{"balance_loss": 0.00388, "router_cosine_scale": 20.0, "n_head": 4, "head_dim": 32, "norm": "rmsnorm", "init_std_qkv": 0.0509, "lr_head": 0.0195, "steps": 4906}
Below are experts of layer 8 (counted from 0) of a mixture-of-experts language model. Rows are named router (the router's row for the expert), down (a neuron's output weights, with its number) and show model dimensions 0-95. Each number is 128 + 24 x the weight over its row's rms, rounded and kept within 0 to 255.
Before each expert's rows: "raises" lists some tokens whose logits its average output raises strongly, later layers aside. This comes from a sample of Wikipedia text that the model never trained on.

# expert 188
raises: "t", "g", "the", "gen", "ase", "ases"
router [162  81 127 128 114 154 111 172 139 155 102 114 102 118 154 147 121 146 171 109 131 118 144 137 143 134 138 117 192 152 113 142 125 142  96 150  85  99 154 135  88 149 158  97 102 135 136  80 134 182  79  91 116 159 139 120 144  97 115 111 146  92 124 106 137 128 135 134 130 109 154 119 130 145  95 124 132  92 148 174 107 132 175 124 152 112 105 128 131 154 126 149 159 139 116 116]
down0 [128 109 118 105 153 137  83 152 162  78 103 159 141 112 121 142 118 117 157 151 163 124 159 168 146 135  96 164 166 128 154 104 164 169 109 144 133 134 122 123 126 146 131 110  97 104 143 139 135 136 134 128 151 133  80 143 170 156 106 142 127 163 123 150 135 133 111  89  92 157 170 126 134 128 127 105 137 121 113 145 148  99 134 137 108 115  92 106 109 121  89  82 139 170  77 105]
down1 [150 109 155 108 133 119 182 110 108 144  92 127 111 104 146 167 118 120 124 139 109 137 126 134 167 150 159 160 142 111  99 114  87 181 134 135 121 105 171 133  95 139 110 103  88 128 135 139  93  97 107 138 147  76 109 109 116 105 147 161 106 182 177  79 115  89 138 104 121 122 139 142 115 153 126 136 136 127 105 140 138 117 139 137 143 130 144 166 133 121 145  89 128 178 143 121]
down2 [158 153 140 139  88 111 143 151 135 103  91 124 138  95 137 147 121 154 125 107 103  97 118  87 119 111 110 138 154 128 152 182 149 122 136 157 105 119 126 145 148 162 105 104 116 127 125 184 114 121 172 141 133 165 115 129 129 136 142  66 148 187 121 141 128 102  98 115 153  91 127 121 144  72 198 113 135 120 133 113 116 108 115 142 111 149 128 148 129 116  97 119 123 140  92 125]
down3 [113 141 111 166 123 158 151  94 166 171 118 122 162 157 111 153 121 145  91 150 149 127 140 134  85 146 147 133 117 180 170 118 183  94 125 109 136 133 140 118 174 117 137 136 136  99 125 107 120 144  99 131 145 112 111 144 100 128 128 125 146 132 106  96 186  85 150 111 160 104 129 157 147 128 122 103 153  91 179 132 135 116 156 137 137 113 116 142 156  81 147 131  98 133 108 124]
down4 [148  74 129 146 142 118 162  90 128 113 126 178  80  83 112 134 129 148 128  95 176 137 133 112 112 154 140 159 125  82  90 139 102 127 111 103 141 142 114 127 144 148 157 125 133  73 137 136 119 124  84 132 106 140 135  81 141 122 128 109 127 152 138 114 114 144 180  61 122 107 136  90 113 143 147 133 127 133 160 143  95 132 140 128 105 148  75 139 116 121 107 151 140 115 134 130]
down5 [ 96 112  93 128 117 133 118 162 165 146 132  69 130 101 123 135 116 133 134 141 110 142 130 102 126 167 116  62 141 112 107  86 153 169 143 109 159 143 127 120 111 144 147 151  98 120 103 153 180 150 141  95 145 180 163 116 135 139  93 155 144 146 133 122 130 111 102 106 165 127  90 142 159 120 141 125 113 140 120 146 162 125 107 139 125 132 110 123 127  67 130 177 117 105 137 145]
down6 [157 109 154 160 156  80 105 200 135 133 110 154 121 148 166 133 144 130 119 112 102 156 154  89 148 111 140 114  74  84 146 144 130 146 120 134 134 133 107 102 134 124 158 110 163 134 126 134  76 135 135 113 132 136 132 147 132 102 118 135 105  92  94 122 152 120 128 105 125 141 140  91  95 118  82 124 151 149 136 144 125  88 111  91 121 147 170  98 117  97  88 131  99 112 149 116]
down7 [119 115 139 123 162 152 118 142 101 144 115 160 132 132 120  99 115 124 133 108 103  73 136 101 115  77 106 122 118 128 157 122 128 123 105 121 112 144 116 118  97 108 147  68 101 109 131 136 133 138 104 141 104  78  99 163  93 157  98 131 149 133 159 114 141 111 149 134 109 118 117 127 188 117 149 142 101 136 148 148 184 154  57 180 108 137 134 133 140 166 102 117 138 132 128 120]
down8 [103  93 123 128 146 135 107 143 139 112  89 137 146 132 107 101 137 141 109 119 111 122 122 134 175 139 120  87 147 171  95  89 117 130 140 174  92 134 147 106 102 144  90 110 119 138 138 129 145  98 115 100 123 131 140  76 117 160 162 148 135 122  89  77 135 122 118 119 121  97 170 133 134  75  92 118 102 164 117 156 163 136 136 113 106 179 159 136 121 175 131 123 150 138 127 105]
down9 [129 150  93 125 170 129 148 183 133 160 154 143 145 167 110 151  97 100 107 124 161 156  86  94 107 136 137 108 135 101 168 178 138 139 136 165 141 134 102 137 109 148 133 132  67 140 153 145  97 154 120 131 156 120  97 112 148 129 145 140 128 130 104 113 157 153 149 126 113 124  98 128 112 109 163 190 145 146 107 132  89 135 120 118 148 163 106 138 124 147 160 115 130 113 164 108]
down10 [137 132 117  95  77  92 137 117 160  93 105 102 141 161 117 151 151  93 148 136 153 157 125 133 149  80 142 164 104 147 131 170 125 113 129 110 146 165  69 141 152 114  91 131 112 140 115 145 148 124 151 125 130 156 158 117 133 105 122  93 134 145 118 111 148 141 115 154 123 139 156 127 143 162 131  86 109 111 115 141 154 151 167 131 123 148 118 146 120 138  69 115  96 154 193 119]
down11 [145 118 121 153 121 119 133  87 158 126 118 116 140 140 149 120 131  65 101 137 140 131 131 147 146 118 189 156 168  78 162 127 129 101 105  99  99 140 124 146 102 100 146 105 126 111 123 144 108 159 138 136 118 146 140 121  99 162  92 129 134 142 143 118 114 141  81 129 134 124 161 123  83 148 161 155 161 188 156 134 100 116  83 127 152 109 111  86 155 136 108 137 103 153 126 106]
down12 [149 125 135 109  98 112 159 106 115 125  86 126 137 154 140 125  89 138 141 129 125 104 120 153 111 116  89 114  66 139 129 149  80 133 128 166 155 158 147 122 128  95 133 134 147 133 135 126 149 144 135  99 132 118 137  81  93 139 156  82  77 172 131 132 142 147  91 127 152 143  99 161 122  86  76 102 147 137 159 132 144 112 145 101 144 104 122 118 118 148 100 120 138  79 141  91]
down13 [135 147 122 141 124 110 110 117 137 102 153 133 176  95  80 115 114 133 132 180 150 115 146 112  83 145 175 143 137 135 164 142  98 166 118 156 122 168 139 111  81 143 133 101 158 120 164 103 117 126  93 121 137  98 123  96 166 154 110 118 160  97 155 131  96 145 159 130 135 142 125 133 143 115 136 155 108 137  83 148 138 147 170 103 140 172 134 160  95 137 155 140 105 136 106 136]
down14 [167 123 150 139 138 136 119 163 129 150  99 146 101 127  96  89 129 135 129 167 126 134 154 103 127 156 126  78 128 186 176 120  81 147 149 119 162 121 123 143  89 166 105 136 123 154 122 149 110 106 112 123 108 115 106 121 151 126 115 161 153 136 136  96  90 120 113 115 152 101 123 113  87 116 107 145  89 144 133 158 109 150 188 116 109 106 100 159 140 122 162  83 134 131 107 132]
down15 [126  93 106 104 143 162 116 126 170 152 116 123 162 107 155 130 176 133 120 165 143 138 142 190 107  99 145 134 115 147 134 151 176 100 135 162 141 114 108 126 132 104 133 140 155 156 136 141 125 149 155  62 103 139 133  71 105 115 114 146 146 136 138 131 154 151 118 122 193 135 113 149 127 111 169 139 126  84 116 111 139 132 166 141 161 108 117 155 143 117 125 155 133 149 110 108]
down16 [117 118 139 146 108 136 139 103 121 123 142 150 165  84 134 124 165 122 124 159 142 129  56 117 100 127 128 164 134 107 141 157 131 106 117 152 177 137 128 100 107 130 140 139  90 144 142 150 124 162 147 122 111 101 143 130 146 109 142 120 159  97 111  76 137  88 100  48 146 117 119 135 164 119 158 132 138 103 142 126 152 158 148 149 112 145 115 128 165  98 143 160 137  92 126 160]
down17 [122 156 129 104 177 116 158  87 119  97 116 143 141 156 123 163 136 136 143 144 117 105 145 108 128 118 137 116 145 148 141 124 160 141 110 117 183 122 156 149 127 118 104  79 106 165 150 136 148 104 133 137 159 163  76 106 134 128  54 134 133 112 101 116 151 162 168 106  95  92 131 110 136 115  84 161 160 157 111 130 151 127 121 140 129 127 150 130 162 145 124 106 164 158 117 136]
down18 [142 127 129  82  92 172  93 114 136 128 174 117 113 155 148 151 104  97 141 137 129 154  72 144 172 151 142 134 121 122  59 117 149 129 131 130 118 126 141 131 103 126  97 141 130 121 101 162 156  86 137 103 132 160 149 128 115 107 160  91 133 159  93 121 171 114  99 135 140 111 133 113 122 138 132 132 117 130 125 152 111 114 177 124 107 102 141 143 163 151 169 168 132 117 131 176]
down19 [105  91  93 159 134 155 167 170 173 134 149 124 121 140 121 117 108 130 143 115 138 160  80 119 120 144 128 111 108 154 121 147  83 157 146 112 123 104 137 142 160 101 147 124 151 143 127 111 131 144 138 102  97 137 127 171 125 164 133 128 154 106 129  90 140 182 121 148 131  78  98 157 103 107 136 139 121 141 101 107  98 170 167 153 147 117  84  87 133 120  98 118  95 155 120 114]
down20 [105 102  68 122 113 123 115 137 139 109 110  97 113 169 117 131  91 128 150 129 139 156 123 155 144 102 114 158 112 144  96 145 135 127 111 139 121 126 128 143 124 126  69 182 151 147 133 123 147 190 112 101 171  83  79 131 131 105 136 130 108 147  98 169 125 127 140 128 151 112 147 156 114 133  97 132 115 144 146 184 129 163 141 137  89 101 124 100 104  89 115 131 148 115 113 105]
down21 [149 127 113 129 146 138  88 138 191 144  91 164 147 125 115 160 126 116 119 108 199  89 148  67 104 135 110 101  93 140 139 117 114 134 119 130 192 112 146 106 118 175 118 110 128 135 147 124 161 131 148 100 110  94  87 116 143 135 126 136  90 104 103 110 111 126 158 141 155 125 124 169 131 130 106 100 142 139 117 166 136 137 148 128 175 130 129 137 129 123 147 131 140 109  98 142]
down22 [111  94 110 152 132 114 127 124 134 116 120 120 125 149 118  87 143 131 132 135 133  83  80 149 152 143 108 115 142 198 134 143 175 128 134  96  86 149 129 140 145 142 112 116 142 140 122 113 129 161 110 125 117 124 141 118 115 151 110 143 151 166 131 101  91 149 134 164 107 167 110  78  98 139 161  83 121 133 112 172 139 131  99 118 151 172 151 116  77 142 108  97 161 167 116 135]
down23 [125 146 125  91 161  85 138 124 111 111 150 152 123 118  99 105  91 141 212 118 149 140 109 180 143 127 148 117 141  95 154 103 158 116 143 114 127 132 132 127 100 135  86 137 188 107 118 123 115 141  91 108 122  97 141 147 145 178 116 112 153 158  72  88 107 149 134 105 142 126 150 116 118 139 145 117 110 118 145 124 138 115 138 109 103 130 147 163 152 113 135 110 125  97 144  93]
down24 [165 120 122 142  84  73 153 132 191 125 126  86 114 150  80 136  99 101  91 125 144 158 159 142 133 133 142 162  99 131 121 115 151 121 148  86 176 151 120  86 151 145 168 111 121 113 138 128  94 168 137 170 139 103 117 102 104 126 135 145 122 142 153 143 133 124 110 156 143 105 144 106  96 116 115 142 143 135 158 137 104 113 114 106 155 127 130 133 101 143 137 122 142 147  96  75]
down25 [ 87 126 123 149 114 103 133 124 133 129 156 157 166 111 130 122 135 161 145 157 128 174 151 160 160 109  98 127 201 159 131  89 118 147 126 133 171 130 170 105 108 188 156  99 148 147 146 104 134 135 132 147 158 163 109  90 148 151 112 150 119 108 130 152 112 150 141 173 123 116 154 127 141 116 109 139 137 118 129 140  99 165 114 166 126 100 107 148 112 126 148 101 110  98  97 127]
down26 [156 159 119 129 108  94 104  96 124  91 133  77 144 137 149 154  96 135 138 165 133 126 154 154  51 129 125 145  85 112 105 129 157 137 136 143 169 117 153 131 101  99 134  85  89 120 121  86 126 122 156 126 130 129 146  83 111 130 166 131 166 118  88 120 145 119 137 131  91 142 136 110 152  92 136 145  86 150 107 117 125 117 152  88 147 134 122 124 103 122 141 152 129 162 122 101]
down27 [173 148 124  96  98 130 113 140 147 112 113 123 123 126 154  87 163 107  75 159 142 169 117 133 156 118 102 152 150 154 106 154 154 158 142 147 164 142 133 139 151 110 106 137 143 109 138 156 152 160 137 119 100  97 104 149 123 194 150 167 132 115 150 145 146 115 142 143 141 145 147 137 119 133 134  98 146 141 116 151 152 141 122  93  94 109 116 124 172 116 165 173  97  97  97 100]
down28 [146 135 114 139 106 146  81 114 135 167 137 109  86 141 136 109 124 121 140 125 134 183 176 123 138 112 111 103 161 111 147 138 166 102 147 144  95 153 166 122 122 139 155 153 107 102 122 112 177 114 142 131 114 155 135 107 122 125 105 158 145  98 102 179 133 120 114 143 117 115 101 132 140 148 127 120  77  81 165 129 117 167 150 162 104 132 161 144 139  93  88  98 140 170 142 120]
down29 [134 126 159 134  97 114 181 115 152 133  89 108 129  85 123 134  69  95 126 103 136 155 136 136 100 131 115 124 101 136 131 107 133  92 130 148 167 139  94 132 109 121 154 113 162 123 140  74  75  54 108 139 134 107 137 124 128 154 116 125 134 112 123 120 159 116 127 107 131 109 122 168 134 106 101 158 115 114 103 100 121 105 140 157 136 153 114  79 160 149 157 152 116 115 150 154]
down30 [ 96 149 103  82 139 130 146 127 112 128 137 128  95 129 113 171 121 104 107 158 100 119 111 163 130 111 140 144 109 135 130 119 129 114 104 109 160 133 143 121 129 119  89 116  96 176  97  58 159 143 107 122 169 112 133 110  93 143 102 157 121 170 131 130 142 125 153 129 114 167 127  74 171 127 154 134 154 137 138 133 137 116 146 132  98  89 142 137 150 146 136 174 100 126 172  87]
down31 [114 145 106 160  97  92 125 139 148 139 108 107 147 132 103 149 135 119 148 164  73 149 144  78 142 109 113 186 122 118 141 126  86 124 117 130 138 139 105 111 137 108 106 119 169  77 152 155 132 127 147 183 169 161 119 169  89 132 134 122 102 138 142 136 110 132  90 134 123 120 145 112 135 145 100 135 106 138 152 105 164 142 127 165  85 119 115 160 135  94 143  98  89 136 146 126]